{
  "n_layer": 20,
  "d_model": 160,
  "n_experts": 24,
  "experts_per_token": 1,
  "d_expert": 192,
  "d_shared_expert": 0,
  "activation": "swiglu",
  "moe_layers": [1, 2, 3, 4, 5, 6, 7, 8, 9, 10, 11, 12, 13, 14, 15, 16, 17, 18, 19],
  "router_score": "softmax",
  "normalize_top_k": false,
  "routed_scale": 1.0,
  "balance_loss": 0.00241,
  "balance_bias": false,
  "init_std_router": 0.00957,
  "lr_router": 0.00077,
  "vocab_size": 2031,
  "norm": "rmsnorm",
  "norm_eps": 1e-05,
  "tie_embeddings": false,
  "optimizer": "soap_variant",
  "lr": 0.0075,
  "batch_tokens": 65536,
  "seq_len": 1024,
  "train_tokens": 304500000,
  "steps": 4647,
  "dataset": "wikipedia_en"
}
Below are experts of layer 5 (counted from 0) of a mixture-of-experts language model. Rows are named router (the router's row for the expert), gate (a neuron's input weights, with its number), up (a neuron's input weights, with its number), down (a neuron's output weights, with its number) and show model dimensions 80-159. Each number is 200 + 30 x the weight over its row's rms, rounded and kept within 0 to 999.
After each expert's rows: a language model's description of what the expert responds to. This comes from a sample of Wikipedia text that the model never trained on.

# expert 22
router,243,185,214,199,187,233,165,185,158,205,234,222,221,203,204,249,162,161,183,229,150,217,175,163,222,168,204,206,227,253,149,238,244,187,169,205,200,188,192,208,165,159,235,152,183,206,226,182,195,222,150,170,183,235,217,158,241,223,200,229,185,174,218,209,208,208,176,264,182,169,260,217,190,194,187,218,170,252,210,239
gate0,187,220,190,208,132,191,154,126,187,168,211,207,201,212,224,197,177,204,210,237,189,161,215,156,152,203,181,204,187,215,237,235,203,199,228,207,279,224,190,213,218,212,221,213,172,185,157,187,185,175,125,184,188,192,209,229,195,161,194,203,165,177,207,195,171,185,239,174,214,193,216,199,235,169,235,202,191,230,219,254
up0,219,262,176,203,160,240,178,161,189,202,189,184,195,187,201,202,211,214,244,234,200,184,219,201,182,239,206,230,211,222,207,180,179,193,218,136,195,249,209,224,189,215,240,231,240,147,164,200,172,172,213,183,194,210,217,168,254,214,186,221,162,179,182,159,223,195,191,173,193,239,189,189,212,148,213,261,185,229,185,229
down0,230,190,191,123,170,236,173,197,160,180,183,168,190,228,144,227,234,154,197,216,195,242,206,196,224,239,268,230,204,200,260,222,250,140,189,212,182,186,169,226,199,195,139,188,192,195,242,195,170,172,171,206,240,156,246,128,216,205,250,216,211,200,187,213,162,215,214,175,212,190,165,175,216,215,224,202,235,248,247,187
What it handles: Line breaks ending table rows, headings or list items, mostly in tables with totals and percentages, plus dashes and minus signs.

# expert 6
router,204,156,175,212,170,166,191,209,221,201,181,180,190,192,174,189,201,211,188,199,247,153,145,232,174,180,150,173,183,202,214,179,185,163,190,149,234,229,184,241,181,193,219,161,161,242,184,156,196,188,212,183,204,242,187,215,247,221,218,170,203,213,252,222,170,199,204,226,209,192,239,253,255,235,166,167,220,204,177,176
gate0,214,181,182,192,161,256,179,200,193,207,147,196,177,226,182,214,197,285,213,226,177,161,170,233,216,223,191,211,224,175,235,156,203,222,179,188,224,186,238,202,177,186,201,227,170,262,138,202,120,189,207,142,175,198,124,204,210,222,220,190,208,174,249,215,183,175,186,237,168,205,167,174,199,172,198,236,159,223,204,187
up0,203,163,201,177,205,179,199,256,249,209,186,204,225,256,208,232,222,206,219,155,194,174,212,225,207,174,190,149,182,178,158,159,165,212,174,198,196,258,190,248,190,186,180,217,115,196,237,238,189,213,226,198,190,218,175,237,179,158,155,210,207,233,178,223,166,212,187,234,247,179,227,233,148,177,205,115,182,194,164,152
down0,217,211,190,194,244,250,202,156,175,225,179,207,187,163,182,194,167,182,158,178,260,251,209,217,233,167,231,180,188,196,233,168,145,207,176,233,213,180,215,229,196,240,174,221,178,237,176,242,217,155,182,177,187,171,212,200,202,216,236,224,187,146,182,163,189,201,209,222,129,227,200,167,178,151,212,243,195,191,174,147
What it handles: Word-initial l or L, such as languages, library, line, and apostrophes or quote marks, such as children's, we're.

# expert 10
router,206,161,217,182,165,156,144,251,177,198,217,152,202,217,251,239,151,236,201,181,165,201,145,176,270,197,234,209,196,250,232,238,256,194,202,222,211,217,175,208,244,185,212,168,216,195,231,186,210,235,209,214,188,243,221,190,109,204,195,197,215,193,208,200,244,204,205,227,191,215,217,146,201,193,162,216,230,174,170,222
gate0,184,201,173,266,223,256,187,235,186,133,190,220,160,223,135,212,164,187,199,226,129,208,187,140,186,215,198,222,170,208,189,219,199,157,264,204,271,197,207,202,250,174,193,180,188,215,230,202,234,171,199,204,274,169,182,222,241,226,220,189,211,193,187,205,208,249,214,217,189,213,227,212,225,189,168,181,236,191,225,194
up0,178,197,185,221,207,212,181,213,177,203,242,205,207,179,220,250,166,191,189,185,236,186,117,171,177,185,153,154,179,168,136,161,174,240,202,231,251,226,209,125,128,188,216,199,195,157,225,190,224,203,181,174,179,183,227,177,217,214,185,205,231,188,160,190,211,228,211,171,184,199,212,164,120,167,165,179,231,151,267,208
down0,212,187,207,184,173,160,231,174,168,212,202,213,201,216,224,195,204,207,246,196,211,182,251,145,213,185,220,170,207,209,164,236,162,174,204,159,201,258,180,186,208,226,209,239,239,238,164,149,216,180,219,173,179,258,235,224,214,139,142,214,171,232,183,224,215,180,189,172,228,218,227,137,157,187,184,193,168,166,195,194
What it handles: Heading markers such as == and ===, table pipes and |---| separators, and semicolons in list-like or tabular text.

# expert 13
router,228,155,225,169,198,191,202,206,208,150,246,178,220,192,249,219,184,184,173,232,172,219,183,202,277,188,156,193,202,190,135,229,231,141,240,228,209,163,156,194,198,154,240,181,172,195,255,229,184,232,189,194,199,240,218,213,251,211,201,174,242,142,241,171,218,186,210,217,198,132,240,246,193,237,159,172,227,233,150,231
gate0,182,227,159,182,212,211,264,163,205,181,187,234,214,146,233,202,235,122,198,189,228,208,205,174,160,163,197,182,171,229,187,209,162,164,213,162,200,193,164,177,223,199,279,190,189,147,237,242,114,234,219,213,161,238,170,209,221,150,192,189,202,199,201,154,211,236,196,167,213,220,188,277,192,233,209,198,187,252,206,186
up0,203,209,186,225,203,189,221,210,175,175,146,175,211,185,209,180,215,193,230,191,198,261,208,236,198,243,260,213,188,183,195,258,205,146,166,208,158,158,177,191,164,161,212,179,225,194,190,240,190,207,200,133,202,166,185,243,198,211,204,188,195,214,204,167,199,226,188,192,214,210,178,220,146,246,190,228,234,191,139,184
down0,210,167,189,171,215,250,151,146,150,187,275,168,176,159,242,276,220,191,185,190,207,190,213,204,196,210,162,216,219,238,182,230,179,179,178,196,167,178,157,243,145,249,233,195,174,185,196,212,157,199,207,261,217,189,211,197,190,176,223,152,162,222,212,288,186,166,243,200,210,196,210,238,196,226,215,151,197,218,194,180
What it handles: Closing parentheses after abbreviations or names, plus pipes, commas and colons ending cells or list entries, e.g. (VMRO-DPMNE), (NH).

# expert 7
router,154,189,157,230,224,165,223,235,190,248,175,239,219,215,146,185,183,231,233,182,177,177,250,245,173,221,193,210,174,207,201,231,204,203,150,134,148,182,180,134,203,209,224,246,216,165,241,240,181,191,266,200,224,150,226,186,134,150,191,181,172,140,195,175,155,255,141,206,218,195,185,216,249,207,216,219,182,205,207,243
gate0,203,204,170,191,163,240,243,189,185,106,160,231,236,182,255,183,169,239,226,210,240,196,134,198,194,242,214,159,172,158,180,206,193,174,136,250,170,220,225,189,203,202,234,185,142,211,220,178,222,235,161,197,237,220,166,143,212,170,166,195,170,248,211,206,237,206,181,157,203,167,174,274,230,143,221,240,216,195,195,172
up0,193,187,191,196,195,195,214,240,188,201,210,188,252,237,239,160,216,200,237,163,190,212,175,142,223,148,197,190,209,182,194,167,214,204,202,217,192,267,200,242,187,167,219,207,183,205,210,182,195,259,197,207,255,179,187,213,181,136,184,130,221,243,219,252,197,169,200,234,187,249,186,189,195,144,220,237,154,148,176,259
down0,208,170,222,193,156,231,206,232,164,197,189,219,173,193,201,170,233,180,162,255,159,212,170,241,199,154,196,137,196,212,165,154,175,195,191,207,221,212,179,183,199,217,141,195,199,214,235,193,218,173,213,176,175,237,248,195,179,221,151,202,223,208,212,216,249,206,177,163,151,193,190,178,182,233,178,146,210,263,199,173
What it handles: Word-final suffixes completing a word before a comma or preposition, such as -s, -ing, -ed, -is, in contends, emphasis, paved.

# expert 1
router,200,253,225,228,205,205,239,208,219,265,146,169,164,159,155,188,229,145,235,209,200,204,249,184,160,226,224,210,168,206,166,175,151,205,184,200,214,210,234,174,226,215,141,245,181,145,172,196,184,237,203,160,204,200,198,230,191,212,238,234,178,252,204,201,168,222,246,159,165,255,195,163,170,168,200,276,191,190,212,156
gate0,207,247,252,206,230,252,220,243,215,192,219,151,208,211,241,208,195,141,192,158,184,191,210,225,179,193,210,226,194,207,193,203,210,222,203,186,138,172,159,177,202,213,172,199,187,190,192,203,202,252,163,171,253,162,216,248,257,215,218,255,205,175,222,192,145,186,239,209,218,230,177,214,174,214,232,189,210,170,199,245
up0,214,277,204,187,242,215,188,175,202,232,203,212,238,167,189,218,227,181,201,200,164,208,168,212,147,188,209,196,218,184,175,213,204,193,158,196,191,197,191,199,196,192,227,163,221,156,215,160,196,223,262,162,211,124,185,257,275,224,174,259,186,195,189,165,184,165,247,157,223,224,189,235,189,209,236,191,194,220,238,181
down0,176,171,198,158,183,196,195,156,173,210,140,167,224,133,209,246,213,263,145,182,205,190,166,203,215,228,200,186,178,242,186,180,170,128,163,262,196,204,182,187,158,146,216,169,220,204,158,226,189,213,200,193,203,225,199,186,215,224,189,189,213,159,236,210,196,194,191,251,240,234,159,156,195,204,218,211,213,247,219,245
What it handles: Inner syllable pieces of rare or foreign words and names, often after a capital, such as A-j-ax, intr-ig-uing, Fer-enc-város.

# expert 15
router,208,166,214,165,234,209,221,211,218,184,258,228,185,231,233,221,191,155,165,254,175,199,145,154,240,250,219,215,239,164,186,202,226,166,208,182,182,166,245,206,169,151,128,231,187,228,220,184,168,172,185,210,221,178,261,186,249,199,198,201,155,170,206,200,202,141,216,244,189,165,173,193,148,171,179,233,195,159,253,216
gate0,209,194,209,279,199,159,201,202,253,198,193,158,183,183,211,196,238,228,171,161,207,195,175,200,140,195,204,136,166,201,165,229,204,207,180,204,177,197,168,204,188,229,166,204,224,252,214,208,170,196,179,220,202,204,174,162,226,185,160,260,150,181,194,186,223,154,222,190,175,187,197,195,216,223,185,202,224,123,156,145
up0,160,195,185,236,179,180,201,193,189,204,179,233,210,182,197,189,181,213,135,192,189,223,176,210,233,201,209,141,213,218,208,259,196,204,228,221,120,157,155,179,188,205,173,224,220,190,206,187,197,180,186,233,220,224,199,219,171,229,160,230,188,186,217,161,243,210,184,156,203,161,193,231,183,193,191,191,218,214,198,190
down0,226,235,242,213,221,228,229,200,184,188,200,187,228,181,169,149,162,236,239,179,190,164,200,235,287,204,190,149,250,174,232,216,161,204,174,148,229,183,206,166,215,230,144,195,219,224,183,211,165,173,208,187,202,268,203,183,233,226,229,256,183,182,243,246,161,158,152,130,175,213,196,236,200,210,215,241,210,219,245,189
What it handles: Word-internal pieces like ra, a, ia, na in foreign or compound words, such as aircraft, Abraham, Tipografia, Antonia, Gymnasium.

# expert 0
router,143,186,187,204,159,195,245,219,216,177,225,212,260,193,224,183,221,171,229,210,197,237,234,193,212,179,202,234,197,207,253,162,221,179,212,183,225,178,199,191,251,161,250,174,147,242,167,236,212,265,174,190,181,204,249,184,178,224,169,188,189,233,161,149,175,199,198,179,221,148,170,186,158,177,176,161,201,233,194,153
gate0,178,199,178,224,224,222,208,133,157,249,165,205,240,200,240,181,207,213,258,206,222,232,237,196,222,179,152,198,160,129,195,190,195,246,187,228,186,200,149,206,220,191,223,209,225,158,236,199,205,209,193,198,245,166,186,172,194,217,190,182,223,226,189,153,212,206,147,148,182,164,196,148,114,206,185,272,195,131,195,205
up0,237,225,177,130,161,190,282,173,166,167,232,162,192,130,206,225,201,233,177,156,241,239,202,211,206,197,228,175,247,222,177,226,203,188,174,151,241,207,222,224,204,169,168,147,223,215,196,206,170,188,200,204,147,233,192,189,204,189,230,197,250,220,223,251,227,203,255,207,217,220,224,229,177,218,239,214,160,213,211,168
down0,227,264,210,150,230,200,169,210,178,194,152,178,168,202,227,231,244,137,205,203,195,242,189,235,203,215,198,192,225,185,220,211,143,216,259,188,211,206,247,205,165,210,227,192,221,168,166,203,213,175,177,222,116,237,204,142,182,144,184,131,189,190,237,172,191,231,171,196,196,172,189,193,201,233,185,235,185,188,201,126
What it handles: Leading digits of numbers, chiefly the first digit of years after a date or dash, such as 1 in 1989, 2 in 2004.

# expert 17
router,134,198,145,170,247,174,184,204,144,239,235,141,167,210,203,221,173,248,170,223,159,213,179,211,208,155,165,171,185,153,223,198,233,184,169,209,218,217,190,151,173,154,169,197,164,231,166,149,236,182,156,179,221,161,204,198,159,204,225,203,199,207,215,206,225,258,198,204,135,165,233,168,277,229,182,218,166,156,198,247
gate0,179,221,209,191,162,249,223,199,181,157,210,225,160,174,214,179,204,159,221,186,167,193,221,266,175,211,230,175,166,236,194,178,182,225,183,227,173,215,198,179,204,206,155,259,195,234,209,145,187,163,158,157,215,215,180,222,226,251,193,207,211,199,181,176,186,176,193,161,224,153,205,241,223,198,174,174,224,191,198,231
up0,174,175,219,252,165,181,184,172,194,190,162,236,225,161,197,260,186,179,243,202,165,227,145,198,236,164,208,223,191,163,222,186,169,188,196,198,171,212,237,212,248,227,181,196,243,203,180,219,207,223,200,187,226,186,213,110,222,183,217,250,205,210,202,205,154,175,171,204,224,170,261,148,209,252,192,220,240,235,234,165
down0,241,173,135,204,239,228,223,220,175,195,218,194,190,242,173,179,223,202,191,171,176,239,171,187,239,270,202,225,218,217,239,193,182,244,162,215,191,246,226,243,256,228,211,185,195,208,203,231,197,222,216,217,162,205,222,144,187,194,203,253,172,170,180,201,223,197,216,216,195,262,217,209,144,178,270,226,177,181,208,298
What it handles: Function verbs and frequent words in running prose, such as was, is, been, were, well in well-established or as well as.

# expert 3
router,223,188,219,180,216,164,180,239,208,214,190,150,200,184,176,253,253,225,212,214,248,169,169,218,191,220,199,172,221,204,185,221,153,212,242,241,243,244,199,189,256,207,197,219,193,139,174,185,222,177,172,208,219,187,171,220,176,204,182,224,228,243,223,198,182,235,182,182,216,220,188,232,187,230,223,190,120,203,218,154
gate0,195,201,201,206,223,178,176,247,193,191,209,191,182,239,172,164,188,174,241,208,217,204,209,215,187,206,208,121,245,175,172,149,163,196,181,191,212,193,139,206,191,238,191,149,178,182,204,225,214,158,181,190,184,154,219,191,183,251,200,250,216,215,174,189,265,167,137,206,175,177,194,155,220,220,161,165,205,167,158,212
up0,213,223,120,232,221,193,179,187,178,190,240,146,199,208,264,225,200,212,206,227,188,211,192,159,140,202,232,223,225,173,177,236,185,231,187,193,203,223,178,256,211,187,207,237,168,195,210,156,166,209,225,181,198,218,199,170,222,197,203,237,173,173,174,193,181,223,154,226,186,199,195,166,213,200,196,228,237,146,232,160
down0,255,224,220,171,182,207,219,229,210,196,204,211,218,178,167,175,206,187,186,225,161,226,176,235,191,137,201,227,155,215,207,200,207,222,183,225,187,172,232,146,223,174,252,146,210,172,154,197,187,256,216,212,175,130,186,172,160,184,191,235,252,234,241,198,184,249,203,210,149,226,202,217,194,242,242,179,255,163,200,199
What it handles: Second pieces of longer words right after a first letter or syllable, such as stat-ist-ics, En-ter-tainment, S-port-ivo, P-ear-l.

# expert 9
router,251,203,206,218,187,212,205,181,175,158,202,203,173,214,253,162,149,204,229,248,214,187,194,148,249,196,165,200,223,212,201,189,214,190,216,173,166,198,165,221,202,237,194,193,180,211,251,221,222,262,184,141,172,206,226,162,233,173,216,197,168,140,175,206,239,207,241,201,237,180,210,209,229,213,233,211,204,251,212,196
gate0,181,202,216,241,178,184,205,220,198,194,188,224,191,204,189,216,251,258,251,200,195,154,240,181,180,207,208,179,242,161,257,197,174,238,203,171,273,257,210,222,152,181,156,215,182,240,199,247,212,242,166,181,197,234,176,161,240,168,197,198,231,186,102,213,188,225,188,202,205,209,256,214,215,216,195,205,187,213,187,221
up0,202,201,180,200,186,231,210,248,210,180,219,269,204,236,157,240,166,145,221,186,201,193,174,144,188,241,197,223,227,202,206,175,188,202,231,165,236,141,242,209,184,205,193,224,179,199,200,182,251,186,189,199,233,206,197,148,246,158,220,171,264,155,192,209,176,158,188,166,204,181,207,231,164,157,197,224,205,250,223,184
down0,194,145,267,186,187,230,222,176,241,207,201,220,189,185,220,158,208,228,160,247,229,225,225,201,212,201,202,199,242,169,265,212,215,167,168,240,173,190,163,233,201,245,185,177,126,201,198,169,228,134,202,214,199,158,182,201,181,268,164,176,183,208,162,182,207,179,234,265,194,224,164,180,198,150,183,208,214,153,199,243
What it handles: Digits inside numbers, dates and table figures, especially zeros as in 100,000 or 1950, plus words like two, three, several.

# expert 11
router,245,224,203,196,171,134,187,203,213,187,168,224,226,228,169,202,221,225,168,239,140,192,231,220,217,249,190,192,218,208,225,169,177,238,243,153,204,195,212,204,150,178,204,179,153,225,222,172,226,195,230,178,220,188,217,175,200,172,257,246,217,246,161,209,174,171,189,163,264,236,239,192,166,196,195,175,220,225,165,236
gate0,118,215,178,195,202,145,165,198,210,178,182,215,167,236,203,187,206,245,230,193,197,169,193,214,216,191,238,190,208,220,204,146,214,205,173,200,182,161,268,200,235,153,202,201,195,156,232,181,210,200,192,193,176,175,180,204,210,195,201,166,170,173,235,206,183,239,243,200,252,232,206,180,217,196,224,245,214,204,182,251
up0,200,207,184,258,173,224,246,227,207,176,196,240,180,154,222,217,200,187,229,204,188,243,220,182,183,161,190,229,260,200,170,282,203,216,213,229,238,196,183,178,159,197,222,139,219,192,210,232,203,164,198,226,228,172,232,232,168,181,223,182,201,197,186,246,233,256,196,265,221,188,167,263,213,216,195,190,211,211,147,172
down0,187,229,175,137,194,253,191,203,224,196,174,141,162,188,232,234,170,202,235,206,157,173,201,216,193,166,183,183,146,201,146,195,212,193,191,218,158,195,219,160,175,247,193,191,239,206,148,190,225,179,177,188,217,201,210,219,172,148,224,165,164,200,156,228,238,249,185,218,155,182,232,179,238,187,175,231,205,158,162,249
What it handles: Final letters or syllables closing proper names, places and foreign words, such as Suhl, Utah, photograph, Brough, Vernoff.

# expert 12
router,179,218,208,235,212,219,195,159,224,203,169,204,147,201,174,163,236,244,204,142,237,175,214,228,163,170,182,209,190,186,177,178,170,167,186,213,213,181,215,176,189,218,222,220,245,139,195,159,170,198,202,237,189,234,145,217,182,234,206,171,210,175,179,171,230,198,221,207,178,191,164,249,239,171,206,193,205,129,147,204
gate0,161,226,186,187,201,180,186,222,169,174,189,169,209,231,204,125,221,199,202,226,169,198,195,244,218,190,254,210,164,237,207,227,202,276,139,205,199,229,209,238,227,213,248,183,169,150,228,190,200,190,222,233,186,164,227,213,154,157,161,188,221,222,203,167,182,232,163,231,201,232,206,246,208,255,253,184,186,199,180,164
up0,158,169,135,210,145,221,203,159,225,184,171,135,199,224,211,170,230,130,265,175,181,87,200,218,219,218,183,245,228,269,142,208,184,213,218,210,190,213,191,189,215,155,199,212,222,170,216,162,171,193,258,196,177,177,151,176,176,189,241,218,133,172,220,188,225,206,182,189,248,175,206,215,168,257,226,217,217,223,189,202
down0,209,172,221,153,207,246,196,190,192,166,154,248,182,194,216,121,162,211,223,209,187,186,197,197,191,167,217,213,143,235,239,171,203,246,207,214,182,153,239,189,204,169,214,186,154,176,216,181,245,224,244,149,137,243,205,223,199,217,189,231,199,138,152,238,195,198,210,226,161,201,173,207,236,241,263,199,142,192,185,171
What it handles: Word-internal pieces ending in t-clusters, such as duct, ject, act, ent, ist, often followed by endings like ion, ed, ure.

# expert 16
router,223,172,205,170,210,241,222,237,209,157,211,166,144,188,215,252,178,154,142,230,198,243,211,213,242,216,195,195,266,199,160,249,243,177,238,244,218,205,193,207,183,214,196,165,171,229,192,186,210,237,190,206,248,199,193,165,262,200,243,186,192,182,235,236,244,205,174,216,213,146,242,187,188,251,268,228,231,246,148,215
gate0,254,196,154,162,135,199,255,201,200,166,227,175,170,254,195,252,177,195,210,216,182,178,183,205,225,171,238,236,200,221,222,235,203,227,200,162,169,216,225,166,237,207,180,222,162,183,168,209,200,202,192,192,232,204,187,256,175,231,185,190,262,207,204,255,183,139,182,187,185,213,222,205,176,240,123,149,155,259,237,230
up0,189,252,147,204,153,266,210,161,192,154,205,204,157,185,191,195,125,173,185,205,160,168,194,214,203,213,200,169,142,208,206,205,192,222,215,255,211,186,163,252,244,199,191,185,186,191,205,161,223,192,135,234,231,242,167,202,201,220,202,184,227,231,219,206,173,214,216,170,230,185,182,201,211,244,162,197,159,213,241,203
down0,189,193,171,221,224,170,198,132,204,220,180,185,198,127,227,218,180,199,185,179,214,164,191,228,205,154,169,212,173,144,180,234,225,142,188,206,173,257,240,180,213,151,251,190,197,214,203,153,258,249,118,219,162,169,185,184,200,184,199,141,223,187,212,222,199,236,187,248,194,272,203,163,182,156,190,205,222,169,202,198
What it handles: Per after amounts, such as $13,256 per pupil, plus million, Rep in Czech Republic, and LaTeX ^{ and _{ in numeric text.

# expert 8
router,203,270,183,208,200,207,168,190,228,161,169,293,192,254,237,216,184,166,246,188,160,126,193,196,262,192,187,222,207,237,227,195,150,160,203,174,178,203,189,186,189,207,263,207,222,187,244,263,200,150,215,224,166,246,227,177,167,199,222,200,189,155,220,190,210,193,156,240,239,203,225,148,158,209,182,239,230,190,194,190
gate0,189,170,171,218,204,216,179,162,262,190,169,196,170,158,202,163,194,165,128,203,195,167,182,224,157,248,226,204,177,207,182,212,112,201,217,177,195,148,240,213,177,221,224,218,237,209,192,223,245,186,195,186,164,160,214,212,156,221,147,217,185,218,181,210,159,219,219,199,214,157,204,182,196,256,197,183,240,207,173,184
up0,204,228,200,183,196,194,230,249,168,146,182,245,210,233,153,151,218,191,178,183,203,193,200,175,215,218,175,190,200,140,247,194,162,242,224,219,181,221,204,210,217,203,162,176,246,203,177,203,228,141,145,178,250,186,193,202,197,175,188,253,230,219,146,210,220,155,133,196,150,160,229,233,194,210,203,173,203,172,249,182
down0,162,197,205,167,235,226,230,207,231,183,169,219,195,285,210,190,233,192,253,190,207,165,164,210,217,192,193,229,253,180,161,259,189,180,189,192,214,186,160,250,198,218,196,229,220,241,265,201,174,201,255,215,157,206,182,215,201,168,224,177,131,137,241,129,177,199,219,221,226,168,211,201,202,180,235,187,205,254,191,198
What it handles: Word-final vowel pieces, mostly i or o, ending foreign names, especially Japanese and Italian, such as Kurihashi, Sassari, Waterloo.

# expert 5
router,241,206,181,201,201,177,187,232,173,173,201,238,223,154,207,194,197,178,190,242,227,206,206,169,270,221,244,191,209,182,232,207,227,192,216,198,195,258,219,164,150,217,174,168,222,236,227,220,222,218,232,184,191,227,192,172,244,191,176,211,193,193,184,222,242,184,246,246,206,179,208,222,192,209,180,177,210,251,188,188
gate0,200,190,205,217,245,218,142,153,220,215,182,210,191,218,210,213,186,182,217,225,176,234,190,196,227,203,160,165,180,192,172,221,209,270,195,170,137,225,193,228,216,228,227,247,174,201,174,249,221,133,179,181,201,191,205,199,197,226,209,186,237,169,206,183,189,265,167,175,168,199,174,273,211,205,183,239,209,154,207,181
up0,240,192,197,203,207,179,153,211,161,235,180,213,264,165,224,224,152,188,156,171,204,195,242,214,175,227,211,216,206,227,231,236,146,186,236,188,143,250,216,199,164,172,215,205,208,210,176,187,225,173,216,248,184,186,163,226,172,201,168,187,195,201,189,197,219,203,215,216,175,163,193,221,194,203,238,227,203,173,146,216
down0,215,191,243,224,176,185,219,157,165,192,245,241,241,203,187,217,160,240,212,206,211,192,209,214,147,217,187,227,224,241,198,225,228,227,159,163,193,204,164,227,213,173,183,245,246,156,224,177,226,183,234,176,173,215,207,194,241,182,185,197,189,232,194,221,189,292,196,247,208,233,222,173,192,171,186,259,186,179,232,158
What it handles: Hyphens, dashes, list bullets and leading table pipes in lists, tables and scores, such as runner-up, 0–0, "| Chart".

# expert 20
router,227,174,193,172,227,219,272,184,194,190,194,232,231,152,211,180,247,234,197,195,251,215,206,231,126,190,177,149,188,169,210,179,224,224,149,168,154,163,196,268,241,203,188,182,155,149,176,229,191,179,237,207,206,203,220,213,217,179,230,198,231,226,228,238,155,174,226,162,194,205,220,169,210,226,223,212,219,231,202,153
gate0,232,214,222,217,213,196,196,223,159,166,220,184,176,218,213,187,253,155,263,226,196,199,165,162,166,199,165,187,238,188,195,173,166,214,155,219,198,233,230,212,218,121,127,165,124,221,165,211,145,186,228,207,189,204,188,198,188,155,202,244,179,237,195,166,219,169,180,201,145,218,185,198,163,250,150,240,165,164,168,187
up0,217,157,185,219,265,218,179,241,185,186,196,163,154,246,240,192,187,190,162,232,191,215,211,202,157,212,173,201,164,177,213,166,204,241,203,186,187,212,214,206,188,197,178,220,164,196,205,187,167,165,212,169,165,216,231,242,260,209,182,237,216,210,226,221,253,224,182,235,195,171,154,176,168,218,178,183,248,192,165,185
down0,202,168,220,220,149,183,168,179,211,207,212,190,198,130,208,197,223,232,218,186,195,149,218,199,185,234,155,209,152,192,181,150,226,234,181,209,136,201,192,186,197,204,253,196,242,170,215,211,217,227,170,211,148,160,161,135,161,208,151,217,195,216,202,202,183,188,200,187,174,227,207,219,168,220,195,211,203,203,157,206
What it handles: Word pieces with d, b, z or if right after a capital's first letter in names, such as Hindi, Robinson, Rodger, Bodnod.

# expert 19
router,213,192,230,216,199,245,255,151,208,194,149,116,209,218,205,181,229,237,222,127,209,224,237,156,134,236,199,206,256,231,229,240,151,239,191,245,167,207,156,242,199,209,256,227,182,276,168,196,220,214,222,208,165,209,161,178,201,189,192,200,216,147,129,233,202,230,169,196,241,193,189,198,235,176,258,227,173,171,207,224
gate0,166,181,172,157,207,218,190,232,212,164,185,174,200,149,232,188,198,212,231,231,177,199,148,162,212,239,224,212,105,207,192,233,215,197,211,182,177,197,194,183,190,173,216,204,231,225,189,219,198,117,209,252,161,275,203,171,165,189,196,213,224,198,203,213,158,188,172,222,167,225,166,206,129,217,149,216,224,209,223,193
up0,167,203,195,249,191,214,203,244,156,144,215,170,246,199,132,230,205,196,218,185,247,192,205,258,220,145,212,204,252,187,236,178,150,154,167,167,240,176,190,206,171,177,215,188,182,128,208,240,246,184,142,174,222,170,217,166,189,172,160,231,218,204,127,229,215,210,176,139,202,197,236,201,184,170,158,268,209,175,189,226
down0,165,179,186,216,211,196,146,209,158,252,209,262,196,189,233,190,183,261,202,208,212,163,223,165,195,238,232,188,206,221,178,178,241,193,202,200,211,188,213,211,213,155,240,212,192,269,213,192,184,247,213,202,161,234,187,217,180,159,267,172,209,251,188,274,255,237,242,237,175,174,196,166,172,217,214,168,166,151,209,173
What it handles: Pieces starting with g or m, plus word-initial s, m, G: forgotten, relegation, Calgary, GF, send.

# expert 4
router,251,197,211,166,183,135,194,188,164,175,198,158,179,227,221,136,266,186,186,239,198,224,229,159,167,158,195,209,209,218,212,217,196,169,219,261,146,222,202,190,210,211,207,179,258,228,215,216,217,252,193,163,193,206,213,213,236,188,206,263,223,187,220,189,222,215,158,230,218,211,201,177,177,222,205,161,245,172,253,231
gate0,172,230,213,155,160,224,189,179,205,265,245,210,189,271,231,199,224,168,184,221,199,211,199,172,191,202,200,193,195,214,219,251,207,174,201,212,239,192,255,224,201,209,232,237,166,184,217,233,218,214,237,155,192,132,178,203,149,209,238,223,195,195,248,191,224,163,174,168,231,209,185,238,177,183,209,229,211,185,186,218
up0,177,201,210,165,173,190,179,217,235,208,275,231,219,200,155,159,196,170,227,216,209,179,205,159,196,193,235,192,189,240,185,260,244,188,239,149,189,173,217,222,217,221,179,162,217,192,199,194,206,210,231,141,219,175,187,179,173,221,191,213,235,197,257,148,256,215,128,158,205,184,214,270,133,254,194,248,160,197,175,231
down0,198,209,242,267,173,230,253,165,161,208,214,252,196,231,196,262,156,183,230,227,171,197,192,191,249,179,153,156,192,138,169,181,188,168,208,233,198,141,211,175,214,232,198,167,263,249,203,220,250,201,169,248,214,217,167,184,177,170,163,187,214,215,167,222,270,143,200,189,172,208,242,200,197,253,154,214,232,164,153,190
What it handles: Sentence-ending periods and table pipes, plus a mid-word r in consonant clusters, such as Powert-r-ain, demonst-r-ated, and Tr, Dr, Pr.

# expert 18
router,144,246,171,167,199,243,188,185,218,204,188,201,201,212,214,237,178,239,166,206,178,163,197,233,235,223,233,221,155,166,153,226,197,281,198,219,235,197,214,229,197,208,131,235,259,202,186,202,164,166,144,204,158,197,209,257,215,157,187,157,166,253,160,176,229,180,177,209,174,222,151,165,167,146,191,181,209,182,211,233
gate0,167,198,150,147,253,151,152,152,142,198,131,216,211,218,247,277,171,234,211,215,239,226,194,161,222,168,198,179,205,202,201,250,208,182,222,234,250,193,183,197,228,242,217,192,194,214,225,263,198,204,195,228,219,208,197,185,238,207,178,215,193,140,188,167,227,164,209,155,241,182,216,158,154,172,200,208,192,195,191,179
up0,197,191,231,186,212,259,171,251,214,129,205,174,200,228,214,156,165,246,234,292,261,201,197,189,263,193,219,170,242,163,180,217,196,215,172,166,222,163,238,197,224,220,171,188,206,140,186,208,180,181,197,214,150,203,178,152,165,201,208,226,220,185,158,232,227,183,216,214,182,211,161,195,215,252,166,207,147,210,203,288
down0,225,165,230,280,173,172,171,208,189,165,212,231,169,181,172,199,225,207,187,169,199,178,250,230,169,227,129,218,171,189,230,205,217,207,178,155,238,184,192,204,165,229,136,170,190,196,164,194,235,183,236,192,185,243,278,198,227,192,190,187,216,160,231,177,251,164,164,229,203,215,142,185,200,276,214,214,195,213,207,133
What it handles: Word-final pieces er, le, ie, ry, ge, ce, as in slender, Collie, Country, Belge, Peace.